Below are experts of layer 2 (counted from 0) of a mixture-of-experts language model. Rows are named router (the router's row for the expert), gate (a neuron's input weights, with its number), up (a neuron's input weights, with its number), down (a neuron's output weights, with its number) and show model dimensions 0-111. Each number is 128 + 32 x the weight over its row's rms, rounded and kept within 0 to 255. Numbers have three digits each.
After each expert's rows: a language model's description of what the expert responds to; "comes after" lists some tokens at least twice as common just before its tokens as in all text. This comes from a sample of Wikipedia text that the model never trained on. Tokens count by the router's weight.

# expert 26
router:066131078113119161118124153137058112172137156180172127153116225138105119103133116135079147147085147131113180120092157104097117128122102133162125107125136106140112106170119149137128127060130161172124155082113138140125103113149113091095165113193093118074162076129163171156165108090084118140108140123139108157107133086121050179089138167108
gate61:161104139072173127082190132211099144104105141130194154139173134163180096086170090199149113146099138120131129120113133109138139097093062149152159114100057055098107136101090145120140106122169157090175072170084144172132142132129103171178169120150118107175166121104109099111116117178046104137159138134085157149144078150118151133139106157183
up61:145154088102137142178099174089114196137180155182105115136116117160109157115155141118074138135117136135106160183138145134148136137124075088141101114125169064059179100136124134117095152095105160171067138109045146067186187154147109158128105144131111144122104151097160127149104107149106165111131078144119057099108095122079119114100122116145
down61:132101148135093108134133149120195151127090148105143060136079129152106167152144156161110147116170146137163114115154099151177150139050114166103140137153166162158125173115107148161125118078127114097058128140155168142165118131142132148127131149138135190115092108154126139139043142136135093186100133163133126161064131112120194144104130163109
Verbs and clause-linking words in narrative or quoted prose, such as when, where, because, if, called, not, described, commented.
comes after: " to", " and", " he", " not", " they", " would"

# expert 17
router:109149140123177112129160168122086137160139131085094115139149186135142064164126111066064187191103131110099161137126126174074110174090166102163114157160149122128092122142129080141152100085114182174123109138119148186150127051089162042070133143138206103075158100098107127083098089077141117120060174150094178171147151116074139141105146118136
gate0:109080130144160133057176114094145142150133114106067104143083142077120133092143116107141162151097098148160134123104144163128142155133094122132155113079121125122190131145092109116116158088173126106128147139130118131142144148164165134152133099077158104180182119178076122086169201184160144162148136164043128082145115160187082158169043177156
up0:157115103187182118154100090148142141110126125145099168168127146104166119081134106163143122175183072159131083158134153093146144123152150113128130142128198162115152161125157090107141114112055125161117136161101123126092118122148147192082136150112122134098119134142112158117124140114140188142118145099163179100159139144113211139161101136140
down0:106114085079138114135127089119122089140129130115138125089121122173158044093106110082130123123116183126138104198109101113149142140158122004109111060066150103105129093137139090135089127133173128129122142092134126178154103127093090157105096123168129107162169091113104040122105187149105133136162127165100158154122092107142108156146131131145
Pipe separators inside wiki tables, especially election results, sports records and sales lists, plus |---|---| header rows.
comes after: " ", " 0", " 1", " 2", " —", " 3"

# expert 27
router:121138116088077141133140188073100145169165124147204094083166156175114155178162062053134104133140088198108163152158071148083061184088150146144112144174113130135096076128084066127163098139123124165040142096117146142099131110088189145099113155170159119128131084106125141115132134103139122130152152125151153173123149130144083154153125133159
gate0:132174138093131151141065083115178084081098166129142162136130134175119180158141120073145129160088089131151108179157121165118099134143109103160094201116095163146137099146185085093157118098122096092077141135123189115137087108205139134158153162108103137107073151124165177121136128187120157122128129102130119192179093084112081167146130113112
up0:143203171106121102090146066164136105103164111151192087142094086140104118131137128079117173113134127124152116164146174106162138053148120085142112098068146139061112182104203222104083142090165095166111149147081117121146130107094096125133193199060097135123173112096136155189150140136093122159146140083117146153132153141175169134151185140136
down0:138150152131152077150119124153144136120172103119110104118153140165097133140147062152158160162175152089128183117082173083092138087198152134095133139072152096070090154148166150095097141206156192103075121091170155177175148140103151110171125154137106076048151092107141128106109093135182113192114125138146115119173074089116143114129125153116
Single lowercase letters or short pieces that start a word (r-ipe, s-oy, mon-olith), plus blank cells and "Turnout" in election tables.
comes after: " |", "|", " a", " and", " or", " an"

# expert 44
router:074142091060165175123191117173081101127145158191158073174076154145108112161137103084084114135098160203155196131146175152149083149085122105107153137128091068207115106147094100112099113119124142146092103134120140206072127140139105123122142107118165101074110142158129141106141130079148139171132158141172186129127115115100079143094083169111
gate0:192155181146114212113089143111098139124115114223150041168168161152118141140139118149139165179159082096154086124133143219105073147128137131133165131128139099159134079084131066155118198126154084118142131165085163071120135118182103138093141203094101124090088120175103074102144140108131167150113147142137092125169144154150047105139153131134
up0:099138161153091089093195162101108090138123042155107172171098060150078105160128145082156162144143154101159096135142150145160147139052140115107180081129135082105179105139101129157187084068118113042120113114144099167107167145139146138119149169097155180117173079106132124146135175158073153155156144124084111134125121118125163072085113079161
down0:140096146170101079025045187139163110161149188143156128099116117139075133111108145138150109118116156116108129180108139093120100113103193069153125153162139096211158106118125098098143155126171096117170095120158148095125132163117095098158142117159149113200149178176185213126121205100153160124123158154141117122121116167139167111106112086106
Verbs and nouns of events and achievements after was or took, such as released, won, played, held, "took part", "took place".
comes after: " was", " to", " he", " and", " were", " also"

# expert 0
router:083158140119178188138134106131120099154074138142180135157109191117099147138120140134123163099103158094095175069116131174123122106157134106087088206096134133141180129127141093078145131156133149134106175139144144183106169084114099063096150134142243086085115071165106110104118137077136159111141117042125154093131169094096107132146083128126
gate0:063108143115117125131151149103097072102127108133158120109115150107124165139137138117110133123137091115161103131044110137056128163137128100110147123083158121097185150133100138142124110104187159104143138157126107163122188126142083139174115127151153109124076142102093120122097148149119109153163131147092169153115083065154090112099147163062
up0:104084188079118143129106165106112132143140113098143149109075106174148163107114120172207143110097072147154147106164177159118101092147155133164125157133136134113065104169078225107175129123167164104163085070127101127125120075112102153199162139142141130105092097157142130134132116134109143125117119177117127093134117141164115118137103101115
down0:100046188124064150123113160114108161199091086144112126081100147109173155129096155097184230116120143108122175145110117102113142059132121126091166107148134134125203134125141118104097173157107076085177096101161142132203196108092078099071150144100124124135169164081161092089168085149139127145161107087175122131142161130108144108180126111150
Line breaks after section titles and = Name = headers, plus infobox field labels such as Personal, Scientific, Directed, Phylum:.
comes after: "\n", " =", ")", " ==", "===", "=="

# expert 58
router:120172129101148115149128142147090116096104130137149159091109159137139086118110071104101138191128122118166154092161116180140096140118117119141113145112139118163095156148097119110121090131143120115043118136154118162158152115090114139104163135157173106114158086113084172057112139109116130140152151154167135134130091135100139134142100101143
gate0:128125135125135162162122145086119175081104064107121108144087166129058100090108151155158083132114114048114125087125177106087147169151141157158161140104140214128132152126116140093145158115121120155106101117115100163092093102151136078113120099173075170145171169183117162071134126113114144138145180091159092118111133117153140188152110107145
up0:129175157160131108169134083146164131175089052104141096163151166130099187168100118128113117135116094118125151108094098200124156146135072127077139092119166056207120116167202202160115122139133193089113105100124156153100083128129154074162174121162100044151095113126181155135102058155162142090153128115116121125138095119138152123128146106107
down0:123120137100141129157144145145111104194120100153145055124126108139162122077166092089142149178107103128185113160098119146171139064147161163133138125165113127148117141086176102107092106126150124105127095070096146139125138120108176082122143129109125073140164135087071106146112155122127103190063170170125088042138177150126179137199166074184
Hyphen bullets at the start of list lines and colons after infobox or taxonomy labels such as Kingdom:, Born:, name:; also cast-list "as".
comes after: "\n", "-", "\n ", "\n   ", " •", " Binomial"

# expert 21
router:098167066033114142147126177105139110147116133190144089110143126167119115135136142164110164163072097162136118134139122116131095161144173154140130141081087115147164124148109140111110167098109185120123179155136095190144174167118105071146145113152232106071141121120136171119154130056118167149143140166173187113174140097165098121139022152152
gate0:147203095162152107095188128140144188144091135140140120121105143136131084096149116144115179106113153177120059104157104166113120119103176097146124153110087122104062101095157164131107167183126123147105111169124098131095129152137119138190131163166155056144104187154082134112200115064106124114185175118103171130145183154080102128140126122136
up0:118120194129121185108086113044183154172090129119093110144171097167160135117159109119133163141066157141108105092092135116134150170104125111107163132097125133145077177135097114191125117130162166154126124125127131142093163131140117130146162127192142048125139147154108108134154117185159134134092141167088091075071151186133132097120132114092
down0:113126128134156126179128107211097118112110070133126086166051147123133077105107151106119137115088099133127131142117143149145133110111205110120105116163125095112080136079129109146096102157165109051118127140175128083151127071133157068135134121106168148130150167132159096113124196098136178090123074159170157174125199093114114136158099215116
Pipe characters starting or separating table rows, plus country codes (ENG, ITA, GBR) and "place," in sports result tables.
comes after: "\n", " ", "|", " Win", " Party", " Year"

# expert 25
router:140112142107112104137164166115088139113103121095175140149137159220136151128149123107111197142122099121135168058092130144098047139143137076159131161120083040166141136172096112053139144125132119149095232111137135148153127136162162124157119097130133132139154113135126129123130147134155126171115122107130175180201174090153146133149108117139
gate0:104132138129110089143089119154118199093198160144161148127170131100194126140142105105131101117153141179126138158174126079105181126152135133101103136110126115095121159151156210099135098145120046146159095119130124093122138125094136097155140125124146153127174167094128163154138098222092122131096121111166080185125147088138118127108120102116
up0:095157140114161108158121107118089154184126121057143166076147059131176111180128197183151179064151111076110113171114121123131070123141125207124158095101113116193091173084091112186148154124109124100144185109138154144100109081151092124113078124097111107065079077083122152039132131156129128107189126178148126104143149142168111178084158116117
down0:123112154106167166142167157093087094159115118107082144108183100127139110115190145115064151071145151112142073107152071136091109141104140113166086175130132134172090105129141149175164084159156155156122102156127113177066145092155140104158141161092117059134116087134157170174174179158071141083150110111154168146055170135156116112149155156141
Standalone numbers in tables, results, dates and statistics, often after a pipe or colon, such as 0, 2, 18, 22.
comes after: " |", "|", " /", ":", " on", " 1:"

# expert 47
router:114126101128135166144126162172066090168133105111147112125188157176109127135162099158127178177077145124112154069098105127097071137081191106164077149188087127156090157124104097007108142085099189133111141135181152149113143126106173135094131139148143091141169092162117130154113147103110098131108135162115138136141102117118096123158104123118
gate0:143131209126123119218068169109096160182184184114124199132151072124098140101100141141105151091123110110148155185150099097094099085160117155131112135067132156148102116107079089098102143137108116094143132161113170123062166182129118075106128107161135110165151043112151064083149141070146112111114100125090157174144121139150192087106125157154
up0:180129141112151147103149085115173187157057081091137144111082117079164122133179125079171145150131119136107177161148119172181139124090096150102179153081078129091173108078151108147103179106150084165113088093116133095148124127129101160083135115187116162122055144138130139080123186133175089123152160142105146099170099111064111149191164080189
down0:111132135144188097135150156132147056118133105187139207148143121135065173067136115152135132140176130103152101133164092058158154116154113121147133076128122144153134113139149030119151117206111088116146064076190122147126090144079127077150146166062182085100080120133119131117100165152158119106098137064149185114092114148134140085095144146086
Articles a, an and the, plus one and another, after verbs or prepositions like introduced, with, as, of, to.
comes after: " of", " is", " as", " in", " with", " was"

# expert 22
router:077152113046141175137159197128090046132145130144144088162096118156136151127165066109094156145121139156086163142127145130041103098111133136182136109145164131134115099202108049117175152117161126155094122106155098121077173133121170122085108110143177105105142116131096108106106161120098161139116119093144165084158146119147122135094139087103
gate0:177098101158155119148159077057094096127094128060065092130127181069115155113165097048153150122192093150097152167063185127143089083162071175132114133114170137155139164130090088138176082099144098125099132164143128078130114136138125074122068158118172147112149097084157137159134100154106142141145108120094168147127142141120153094141180160077
up0:151128143133092105189129096130094105057135156080126080145141110138095106132166159081094123154084077144150143170154070150099161138136163146096084130112172127133132100141112099084131176108143203127138151161159122136145125179144131135169112122085094147163102143198125135072153095193128154151100081120162082135161119111194120119134147132119
down0:089153195099116134096101148126060106130128130151153157144177118136165109151084175147099115146114070120149158125122149080128155158136144142180136088113128108099131157113162159114024141104112103097137128187070177129129091143137107090066127152124152131123153112144167089126134071094143164188157137122127125139125139164159152143123140193113
General nouns after the, a or a possessive, often followed by of, such as water, population, attack, influence, capacity, phase.
comes after: " the", " a", " his", " The", "'s", " an"

# expert 55
router:123186138061119130135242116185141091092097146122135111132119170150078074142123095125060164150109120182137139117171121096121125122161170109149078110125102096143127067173158108107089146133191132131130152146196081116140123102153135104122165149117157011114123099113105137044101118144117162159157140111157224142163105060179176135100132129108
gate0:137123123132129118106087074144118082142125149133168154068109103077102149115109079156127174137136072153194110115073152117062123190121155183114168154139071165156159093189161111102153130110088160161165092098080081112095113150119123128113130071231141149150166156176115083115152137138122089148143169094128140095174144107111144142112176090143
up0:156122156141200141087119119135175121134081066068103187194153161088159180023115167161180127099109149096158095128120180089109145119129139130121109148114176087122168145099101073096101132160114091140090100143109171101115101111131164108168164136071122141046132132164107168170097173095066094147119114130198142167135119203155082161152122136143
down0:121156100093085143126098133098145114149185113119126131143138128137072167143125122141104140097157147120140124096100090175065148136091178066159133106128123197177137156083147160127114104150151098137122143131140134141185175166088101118147114181088109134131104124158064099129155122121146128124177163086134145142103109147169169107120128140193
Common capitalized English words inside names and titles, such as Open, Best, High, Green, Central, Time.
comes after: " the", " |", "-", " of", "|", " The"

# expert 34
router:136142149076165119139146108177030063128149145166156104118151186190144114114169060116110121178105101152154157129178145144139102153142081045107119140143137107144122122164135133113134143075144141117101168107119103122145136108119071109116142113130132098127179058099110190120109122093083169131136178137137168159112089162126130182144099162153
gate0:099130129099138191066099129158098123128153114103115154152178102126131099138134174130174100107126158100129122166112162083077106165124160102140171187080097088120163204097126127123101173131104189099107120133092136122195103153100179117101138113152124145170074074148095100098193147160141197138141113132102092092127090093194149097128104110088
up0:150170152119116179131104060130166029172131071096133158141138149159121157146115112157131135103104149124116092122100124121084106118121111141092093149147101098171118167141168090131122090159110153131098086101091138028101063154074135165148111126113097133133179191148163142084110152126122146116149127067149086089137148180129144120138074174077
down0:136131177042102153102102082128115126102082097143131171162113117144133170175123133084173142154111096152106108121147111152158153129212148146098120118208147168111216088151118185096146148120168078145150120159096132137120158091132106168117135101111082115135167157160138145123142127106114150139090082104106108155128120135120139104169133158128
Semicolons and colons ending a clause before a list or next item, such as "as follows:", score lists with semicolons, "Producers:" in infoboxes.
comes after: "\n", "-", " —;", " 0;", " 1;", " A;"

# expert 31
router:077181134099156160179197162133072105178138175156164071099119153161108098164170064098125118182104144149125139138114065105124110101128198165174075150128155166179086121140121134127171142099111174095049143122139142131121106081150140100133123112183149084114119115141091114118117105111108134139141114108158140130101193086177096173180121138128
gate0:126136133154171089108087103083058111150094090124096112121110181115059126172139117168160097122144189118096181140091130138229112099157133105143109119139122137090162091130122117076113110102125135121116113127134085210091123124107136102124160151124137129135113107114158140097146119125103151202115121158124107141148187139147165172151089151174
up0:153193137118195149142124142110112095139126126133158128143052152128149135123117147104140083122162151177174134073103161160173138107128136177144120173151108167115109097136078097081068128170097100151132120121130119118106162136103092140183189083143148121128107126127079168116095134140135158097142142134098078115081107152121135197188067140124
down0:205096149140092138137153144132173154173172170109110114118094072175137127102127112114169137155134157130085157144136151173099062141112035116147156070174158127159154085110145081120090110144108112116180068134131152130131137119172077154131145135069126151148148114144165124124159146116154100095128126156129139116126121090148115149104155095116
First pieces of lowercase words, mostly prefixes and stems, such as un, re, dis, post, app, well.
comes after: " the", " a", " and", " to", " an", " as"

# expert 8
router:126161141071094151170184135125062109095075104125155155139101145181133150152151099129095151173068117152117173046148111157110030126101141114135141141132080075144137112142075087084167134115116124117134203146096168150187169131184172128147103113123155128103110146132093119148140142135159117166089117109135147159188175094149158121139054119131
gate0:089114105125111180098174075100210193093119159124136131114177123171119156091136112141142131110143084129157176139106128122115077148109137078129121120146128082156142203116162148156087091138139127119085194177110172153099151099169149164143140116138100120100136117149142100136103122172129115149174160130084173099137104085240108139129136152109
up0:182123156069051119103118142146129152127112136175116106122182134172117136133181129131113151132104116132175169072149181142118144088097132127147145130106068097177142107162104139086129112149121126071146091173134100183157125088140141163155131197097182165189139119152152122147122132137204116177093180154179186112105128144121102170111110124124
down0:150148126133142174093124137090133156139141103166107168147139173137150060182174133107117094154083105111149102124114114167115155180135083142039106112123159115090171066155209099127097092085148132163100141096145104153130114107076124186144145124120164072104119090101126141127135136108147174118038141181125094121059080093123181100071140155076
Numbers standing alone, mostly in pipe-delimited tables of scores, statistics and measurements, e.g. 3–2, 0, 42, 7.3%.
comes after: " |", "|", " /", ";", ":", "″N"

# expert 42
router:115179101123135141075155188183138051140107130152083124179096144151124146101123139150139170125077117122139178093121101124099091147112109084136098181139139151138178172122072116082124116108135181100047125117161127114072199152135087095068137123112120125152170107149145207103119119139152097241142177127156210140107093128108138165152083109109
gate0:083157163116109112149106080125115138129164179145136124114116164186089137201134114172102137153124177188121129101185163110155109124112164120119146104171105171166132126207123180164140079163103143127130152151149072077108121178082116088163151140034137098143142160076135161138129148137164180116122094228169143128108118088144177117122123148111
up0:156162147173149093065135136141176139104140124054121086129167146105166110141181068134134109109141077197100131101105134111107138119138100090179149147096129174062122082109163160102107106162156102172088155123053106117109086123205107142087140139138137162175123124104029136065142120090120167162130071128169147113104116105166154199150208211162
down0:107164102133169129140135110142108131133127147154050131131095151122165072114111106111106136124058157135136119078105200130144171165124060150169132178186132171131074081113159091149127098094160151143130151116064124096183104106158084097103140146168116115127140133129117136153122127121086116093144130123082083113112124068171130127132177120191
Year numbers and place names closing a phrase, like 2015, 2019, York, States, India, Virginia, often after in, New or table bars.
comes after: " in", " New", "|", " United", " of", "In"

# expert 3
router:140255108109108151140187111150136073124102090168135093139136168191116096110113135112103159117117090128138200114160082104150092196131129121116146161088053084162147132123074126095141138081161133162102163165145053119117150085134108091138094183113158087115130124136144181080103106146127128155126105147134204119186123077102139163149118114091
gate0:152129166138107117137142231021095128161121132156120142130175186143115092057124163163069163183101130138101122176123143116098144161104155090162082129120102127145122155123156080123141178131178130154093134105146131151128158124129142091105132164106157090159115196130091125094109160106154053129129126069129135106118085167075152079146180140138
up0:088135131117099116075113090103117058161121140082110143112093112129121182128148090125110114141183131112155092117106120152095108104158187101154118054130172143120109113149164067077148096074177115125146122194101175097126152163115106082184133203156120086099105163127113094165114185138153100123140084156120084058195180155160166157216147105144
down0:121147119122111129185172139123147112098106106145138067198119176061145119112064115089156166086095147089110073146139157168143149133137167073102110146129122151140111161122127099131119117082078120098177083111077143160092039135089181179097116157163216115153130116158128047080100139175156180099126165110131115128156129157036130151127120066116
Proper nouns for places, nationalities and some first names, often in tables or after "in/of", such as York, France, Essex, London.
comes after: " |", "|", "-", " in", " of", " New"

# expert 12
router:082144087104113172132126155129062129145112134139126105126132162175143160152170127132110190115089150089070138106158082138107110117070131076108101142120081068206136063142098125020149160139146185181107162170155111106146152134085105116130089186164158107088136089152102135085135134086117129179103113128160161110200132115149104110096139141157
gate0:080099150080129174076124142169132146130148140135046148073130151078076145132125128110125122115139171155109126168140127143164091164137105127122133126122074155064073105136131112174110067073182098113166170083149159069128141134139094141115160174125123151178123145095124118128124128133107164129145105170138155095125089077145166149132091154097
up0:109170091140103085151124120095128167101130142126127121131133196193134179092166108164109112180106088158127075089164126154127174191135122060115142161120074062080102064101124130175100148125113091120141196177095115138172161162078131138143141161120169156092135133186122131136124121160176181131087099131087131136115131176140108147133149116124
down0:145116120096136086148217116136172156181091154062105133153099154147098129129136073151133132201146134164137115138187122128145132151073070034114136131083069058134099079102143117146189173112139122121124192147096160108177110145117166165147131106121158186108117142159113177129085111159114103145138106124124168153127088150161101127138199063133
Determiners and possessives after prepositions or verbs, such as the, his, their, and ordinals like first, second; often "made his debut".
comes after: " of", " in", " for", " to", " with", " at"

# expert 11
router:120134161087152150123139168159127093109104220158138125150164191122147088091128034126108144160065176115107167131180153097107114167096158133117086156139118168126094153123126146091118168148109141112054158127169148132128123143152125126130150116139155119141121107092091151135131085113062173164159140135147159101151145134085080148156139146112
gate0:184147133159132079153188163130140130149087178115204138133180142107107083115185083095105129094125130143101140146184138095133163120123089083123134135117174140135144170143115162151120163121086107168145189139204135095120202124146134124187092168166113150148126161059161116098055114135145122062102097164117105163124095099101110143160080154123
up0:111117070183107134116165089160156076117179130103163138096142096027177081142134080094146153092138110106133113131047146057194123146162156123092099096146099138098109091138119117125121135161092182104122140153220088110105108154145155114187163125083103152114106130179147104126176130142154144120143101133136136108131199189117175149123155138108
down0:052134159061087149140129161121130146084115153157124151131131182142094165086117119095108118112148124097113086095068165102095098126124080149142194152120141141089099115109122151099167166180166138086155082101097121162119130127160094118095145099150093181145118108170116152115145176095118172141144103137140153117108091120123152073187176172137
Line breaks after sentences or headings, and wiki section heading markers like ==, ===, ==History==, mostly at paragraph boundaries.
comes after: "\n", " ==", "===", ".", "==", " ==="

# expert 14
router:029193103129184132165141149110114138137126153169106135102093172129127171141109140091102114110138166139115183100127150184108133129128161054141101156102063084154167088137120128076117157172184113126082105129150138155121130161127194171098119141144137124046173083136134130058134108048104129176119147132160136111173114117162065147096141146097
gate0:124119128167083095086129154118088145115122128189117170145177182160126129154106168093131083155074106165098094105166094168205140132127150164114115072108114067149079152093098090115111191123152188110117128073143099188135100160080133145085125143122166099156162093172173152088131097081134153122205089119132158187128134139138081107088154135039
up0:073111128147134141142114102097121063137119143090177127098193129080165125089150155134138182131206106123132137127159128073139146099073155068113186129100123095180138098104099094113151126148141059090138116158167114141123071141099180119102114210219133128107155090144190088101175084130120130123135113116125113162172113097120120082123155133152
down0:082139065085140139078129076156119093160147087173150152138090170119174132100074068080178139154140170076155133123138142207159098090096106095139084143173115194141096077144134168057102114111064104111130162115143108190138204141164107123125112116135130127143157190124135099099144133108082142078108135138154143130100119123139157110080144075176
Word right after a preposition or to, such as the, a, order, addition, least, keep, determine, e.g. "in order to", "at least".
comes after: " in", " to", " on", " In", " of", " for"

# expert 30
router:114174134105090133142117133138082094160152173101098139156145156229118135185127134161100188176048137103086120088134116143141034119142126093098130133084123129137124090123115105034162116134132168174114145124226131188145167105102128093098093118187122116125111077149141152122120122108097151115112095094142119123117098141187113135096109143135
gate0:154137098167099105164135106143157115132172170091101156132123161181133139084137144113151155149131121117156082140119139167097144138121090117134092132163115164141130138141142077131134189107121103171161169107167153152170090113172127107123164143115108125122115107151105158174200157047120120102054132064162110095138135138139181087107131185103
up0:086149112164067147151154092152138114132146137084085144091123116220123111139127105152128132160081093062127145108151122181080081135149157111163177120074189148106118147137119104137118121098124095128064090152205127162147168079142151088109133159137129100141154153143142156132140123165099145096104158144181199100097077157124126109139136120080
down0:153084141118186114087130136091128167099122146133179149191136176096116162145146102047129095096153121171111187109093184171149147133113101130106167148109111132131087121064092137148121121132133150101173173174088141074172092156152120107140152106101190132126099111151073140106119161110108094116140112147130087176124144106090110103099117167115
The word the or The, sometimes to, its or their, mostly following prepositions like of, in, on, at.
comes after: " of", " in", " to", " on", " at", " for"

# expert 29
router:099149121109140137160223111180138110099095157136166054141118167181069096089134086120104144203027147143169178138130110116133103156134140108137125136081092101161154071115110110098150140110176156126077125137187138113128094053129141094163154145125181038101161082136084157097156106141111127161103127126150160128129115077116143196123126176081
gate0:109108174119183107127115125137093085144144124164126137144163154104133110134151107139133133148148115106140162114112163148154116129112201098096132198163094115177158104052187082105105114171107142137130091104119098080177095091140131120123109186158140147181148067107145123112200168124190147152063111156148189129144158092125101117147153173150
up0:104139148121136172128173087080166087111132143169122124192134132096166133165202074120116173115150109155133099102041132088117195109152138116124171089129139124149132132156159114107123212115138149142143120101101113140074150136120132119061054083133121165109107140174141173132144164102128069178132128144109123145159165117105121127114113141082
down0:120136089115164107140114068136044066148076104106173146089145131137105097170153146129086074106182142139117157158165154118095095086149153068147099126129154165190118103160099108134131135136158131081129121135155066117129104090197076053165087092134074123088120098111105121156168059119132090122129085148091124127122174161155163134122126161182
First word or opening piece of proper names, mostly given names and place names, such as John, David, San, Cor(vette), Alban(ia).
comes after: " |", "-", " of", " by", " and", "|"

# expert 40
router:121173117130112161175217124173161114132111106148187112113129184152092096083143102091125131153032113136154169127149112137138101205133150172108129144117074098144119115092099109123149147102200147199019156137148133106150111040113158124127153125153181056116134106105118157097171105130106117155120154144113192138155097069132147163124102123138
gate0:131135122162117151156121144164180072187108138091126145098113139133163127092116159123134133124161109174226086124107140170165087103114129093131151171114114183121124124183106133068108120104189122142127087182157119128167107053137131144152152157129046128147170112115097136091110104115091105098114124088085169151118066019093068141157092102153
up0:160134146159082110169129098084102120120186137170062149114115118145157168087095223087184098073147116149131128176146157099096128097132142106085121065099075129118181100180066182101078121119114160114111168148056118167109088120157151120120160131100200129153145108095148108135143125130104099106115125128121109123152157097093193155187107138083
down0:141102144109184097153154172153169102121105029118127123118167169118102191190126185164138103156137137125128110135118149167093162102213157093120168133126098166107107144139086124137096132061160164164101082137107113114183108144055160120170157136163130114131142145084155145101110170160097090159085121169150097121119091154150127075145123166114
Given names and name prefixes starting a person or place name, such as John, George, William, de, St., San, often after by or a pipe.
comes after: "-", " |", " by", " and", "|", "="

# expert 49
router:022148076117144166149110124128142128111053120136159146145115179177091044124122160119103123094033132133119194088134147155126067107105143108122173183103166134132130139168118135011137164085162122157113180146106108168093151093147124084119137095106146100097155100153146140132119104097143135179110161120121162112086134161132125118130102135167
gate0:134096149084112152164162143125139192140107107121133091156123077182104040188160076093109125161112109157108105131109163183165058160150086170106117082106167142080075148119070163196087110139087102188115175125102123165143128093130141129082119143108149142101159162131096158136121170161161091167062163158164104154061121093091164137164088094119
up0:118121186114136180088130149080140196122171094153095091141138108131108147114177096154141160128185132149146147078066140146144127140087101152159130077123130137196097173171120153095110115151202084117112151137188151133131117084139142085133164135171104118124078090190121214127148130131120111119124122136107133075131121101130148197102210131179
down0:138174149119090154121146133107137183126138107143106100137115155155127044107179111160113154103072093121130053151130130163111103142182159163117135121080161087094205116120148182206104112154163107164145154105124137070076094136152162134129115177135110123060161197131212130088091146162145093202097135185100126123154124122146168114140084111153
Newline tokens ending table rows, list items, headings and paragraphs, especially in tables of results and records.
comes after: " |", ")", "|---|---|---|---|---|", "|---|---|---|---|---|---|", "===", "|---|---|---|"

# expert 54
router:083192152116155132107163127124096141107171136098110110157135195153164079182140110059094169145128135141110175093161108119077098191080162144122126131141079117131139111116130107122129081091162186181113113166132155176110130088084144044078106110120161063099157078091124127102112045100134142135092149155113173141164145141083160145156107161113
gate0:159120188162138097101171169117129093105170097047157086100118130091034140139112183145092136100112143157146142174070073107103149120139172120079085121113100114090140140075060070133222085239136077188097110087142093124157102163116146098134097159093131059118130079139141162113127191092118108079105053102108072137170085138139115101130138066157
up0:177120115146171143119116113154127173080100091131165129150141109081150152129111107130124134083188128116099201144157085071043143137100156076138123063190141188134121096125137119108121086122160095142174205103143096155119135117098155068117149163157138138159098114146104123127119135106120140131114079198146144126157140109101106137150121147092
down0:091124143116089148161168117121122147068170103156180089129099160161177172167139148073155085157137126102150091085072173050154074100110200139158136132120104157114181136144142133099105173150228112104100131127168127143157118154170112057084133129151086079133161126127160158124179097129112151156127072115122082120148175143115129151138127095187
Pipe separators and |---|---| header rows in markdown tables, especially sports results, scores and statistics tables.
comes after: " ", " 0", " 1", " —", " 2", " 3"

# expert 52
router:070135115094141145114149176131081147115114162146130142152158208166149082110139077134095109135123108119158163130180148098121095156126160137120122182134153148186091149156109114015124178112140136148028104103111112128125108117163165110051114102127121135150168097135151146104113112151084105212138142140153114166197144153145120133127100109146
gate0:131120181115132144131164102118153139154134100146047143093109135095126127155096092078123164159159092120126172130162156132094058113113070133159091152137132154153141128106081182148058108116126126144090120148125140175114102143097144067119136127133115126071130182066136081123111121167102170139159175069118178095127178174128182077126123106156
up0:117113054104197149112126151164106166128128137127108106156100124099143112101158138153164116098144025088073050105122111111210131131164108133159183092052148119125131122070130125132181113147071133123101163161157130107173169120116120146184130140193130126100122113099165100064098147116157081153128129103115120088154126118147125086198132154090
down0:133146165153140123077162199130120112095116138099106135089095138148123093121105109104091145181095158095120149143105154154133093104130110123192081124040129137143172134120070149092101108112137122112132116137102170076154070143137162097120114161155171133115132170136163146124160104122081211128109095189102165126161146106137188109159149131164
Line breaks after a finished sentence, heading or table row, especially before a new section, paragraph or next table row.
comes after: " |", ".", "\n", "s.", "===", " =="